Experts of a small language model: 32 experts in each of 8 layers, a sigmoid router.
Below are experts of layer 5 (counted from 0) of a mixture-of-experts language model. Rows are named router (the router's row for the expert) and show model dimensions 0-191. Each number is 500 + 25 x the weight over its row's rms, rounded and kept within 0 to 999. Numbers have three digits each.
After each expert's rows: "comes after" lists some tokens at least twice as common just before its tokens as in all text. This comes from a sample of Wikipedia text that the model never trained on. Tokens count by the router's weight.

# expert 1
router:527514537506499524529508471471483530519499497499479498484510516530504499467465477413466511471470509507502495480492516550461519458505487490515536481526491508532535519481473494516501457539487463487486504490529485493497505486568482483507494503522449536518461462480474496495501493470543497498500517507460502451512456447452498491534501498464559513459477510512518513477497489476507508494462501511550522480482498476432497510510513494501508517494482509529497495499464484516486533456534516500516511491457464486481477476489499538496524528511521499490514499486459505539451511466532516466
comes after: " of", " in", ",", " to", "-", " and"

# expert 2
router:519527544548509548542506505493510460497483493491526482493516525565507505483486470477530441513496464475445506480491510532465546519512488478497490510481470531501510523499540536514505496527502508524487545477534487525498496467507441468498495479502449511545488491481495473474562483519512526494541516498510491475492490497449447505523513510517498489499497489502518501478468527472528522490508512522500524494491487491496511470515495536511502532483494518497485516481488501501517496490547516515528494482475454477530448533468499522486495526474520463508508535511484514496417551493557499466
comes after: " ", "-", " F", " b", " f", "="

# expert 4
router:566494510498478524516484547501468512525476490438476512490482491538570492478490519481496475523486512514504554504468506469482477478528551486477507471514462476509545507499527492510478528479497497514474537479474454490471505490504512517557486522516524502510492469493537513476523535465557494497473475517499492506523488449437503512517522531485472475524474491474506473471482464500538527484512517538497545508500502459468485497521519552479511498470523504528490483486464473507491495458497471496491527475470482479484504505514490524483493442507506468461476503472504528485470507492529482463
comes after: "\n", ".", " of", ",", "'", "ed"

# expert 20
router:548483555537484521510512491466482526508479514466515488469535533525518496502490503454486506524465470452459533534499494466495510485508547476501485455504494496497516543486475545485467514487509475483447552480536493494489495505525565489478492511562480480495518492503487488499526504457523529488533508521481529490513508489487491447488527447458473516485490492502501486510500518477515553507495490544488558487471531463455515511514504543482493523476508498500518537513491506499510482443498496453505536483507540457477490481492496528529519521511505540491504537514512517522473522495518520486
comes after: "\n", ".", "ed", " re", " was", " it"

# expert 0
router:502488531517501528515489490500476497538469467518467474483529538514520542500502516486486461497448483463478506474496423574517546529491539496495510484470483544492505522510513492537513505468482513505498547510557501520479503529509490513466522515524518474563498482471477542502562492506497527508515488488485501468485485459484481495518470511475511516474504521511547488470498520510513522508518529491498503480487526517462525495504540522486525516488528508517485503482459530481481480469527468507535536486455530481532470502479521535466516455483522503491510490497496495525456477523551476465
comes after: " |", " ", ".", "%", " United", " U"

# expert 19
router:539510496502509505490488479489439498513488446457483511512488485523531488477483507466462505521505498472498526501484490531465514497509515471485529499561470496475526499496528480496474525522494493486489541490499466501488502493509544434504471522478476527496493479475543532489536508449530513495490491530483487485472454467431512529501506571492511481482453472519484505500512518509512488504511508548502554531501515472487465481513486513535487529545507486499488480513485539481525493472471478518502508517478500522474486470518478508458529430500535488466479480494490530517452506515506551462
comes after: "\n", "ed", ".", ")", "ing", "ated"

# expert 11
router:501535521506499513518497491490486532492493488511484438495522547520520526477492504460484492505492455498471519487535483565507529505519497490513459490461492553488484475501523486536497517446505512527499548526509531510496517502524495473479500503523473494552488461488442486467525500539523512481504490529500510473500491472471536456515496488497534514494475481485505505454492518476513509492515520516505539476517511482472536488536549503509486495485531490506452500514442524488497518459551466533544537503482496473524461487497515495451530449485497501466476557535469472501481471481528504477
comes after: " ", " |", " p", " 0", " the", " P"

# expert 6
router:531496524503474519542488495496519506482481467480496489522524525501475517509476480466497493518476460536505518506515504555505532490508519501522489504531504484462514477492504529498434485490490534491500518503484453494472511516531510488489506488510526512524474456479461513486568474451519544518551491499510473496484478468465443534493544497490527491509521481509557523460487522467521528492529507505487515462504481499462517531470533497467513495467491495504485574496470503494509496480494521535525500485475433471494466506501494576477520489490528480482511487534490474519463496498522506454
comes after: " ", " a", "e", " E", "-", "o"

# expert 31
router:528525561530482492483522495464479535515477480479523479511517505531535485477467482459450472478472467507484509486529512529489526530490519466531529486509476527454517480467524511518542488513493509491508552517523506523485484508530481490489497485515497498568527482479479504456521475495549536499521491510471525513495491448477477513516507484466493502453512466494508554484476526481504526517495531479526522495448494489438482491507494495496531512496508536512485511486459489522483507480520515524499513467432461480534477506508493482463537495497531486479521544517466477529479484479544465482
comes after: " the", " P", " of", " a", " The", " M"

# expert 30
router:533539466513523553540514510511487517518479470446458426499495524466512522526485487492443486509449491501496515504479515527474529474516536496526516503508488516480504545470513495529472503525550498516492535488482472508464530510524515532479523501495488493536503490471470503505559514492519558492507485471498497455508485449497514492528478511498477541488524533530496485481512499497519523492519516476494476480494490505483518530503557507502479528494531500534506521479499490513482509492513500511537504481481462503486468461516478537494510511466497458494499479512454486536421450513530495453
comes after: " |", " A", "|", " G", " H", " Ha"

# expert 22
router:519485514524473531504490475508503513529506512476472499479499507537515540500502473463440461518474483509481483491494495548516485506525519489487488495512439507505505506473475517518523528473530526494511515469507501515500499518505473479470536565501467505507476445538459504477511480460509498468479485493500478475478494524461478461540496501497520510481483491491479485514433485500514513480490463507511540528469505502441495531507472464464523524533524469488479502447468497510521491468494467521503512488461442486483479493491494517433509472507550484482489515508493520541463557482479459475
comes after: " S", "s", "S", "\n", " T", " N"

# expert 24
router:491528562511529539552503481474502485559490524484510491507497547525494515462475507469508521498484463516466507480499499563477520483499499483501507472509487506504515542491489478515477500519507474489499468497546472507492499467520491473557485515522477528519465499472469494489588498503488532508514521502465498496467453493494480460498514503495486514506479506488493487496488523492536507481483521504513511474494495471488509496491510533481546509463505501524448538494481483495480544475512528501519525446442514458477443480484499507498492483498517482481527511506453520539436542462541471502
comes after: " (", " |", " \"", "\n", "-", ","

# expert 3
router:532493502503522479547522505489497529512491496483485480488506476496518541568488522493445486545518482497506499511517503508468505485509551537484513480534467514468509533491521481520479524508528490538539534478522529506476490521525539478516489481502519493517512477509471501483540501499519511459477490469525469524488468488426512529488506507524525434501491506487483513514514494471505496497517520493534506501513532509449484505510540486551456524503532485466485482474494495529535530468497434478523515504445476443491510469468469546482548496484516477512494493494508533531480511514546502467
comes after: " of", "ed", " in", " a", "'", "th"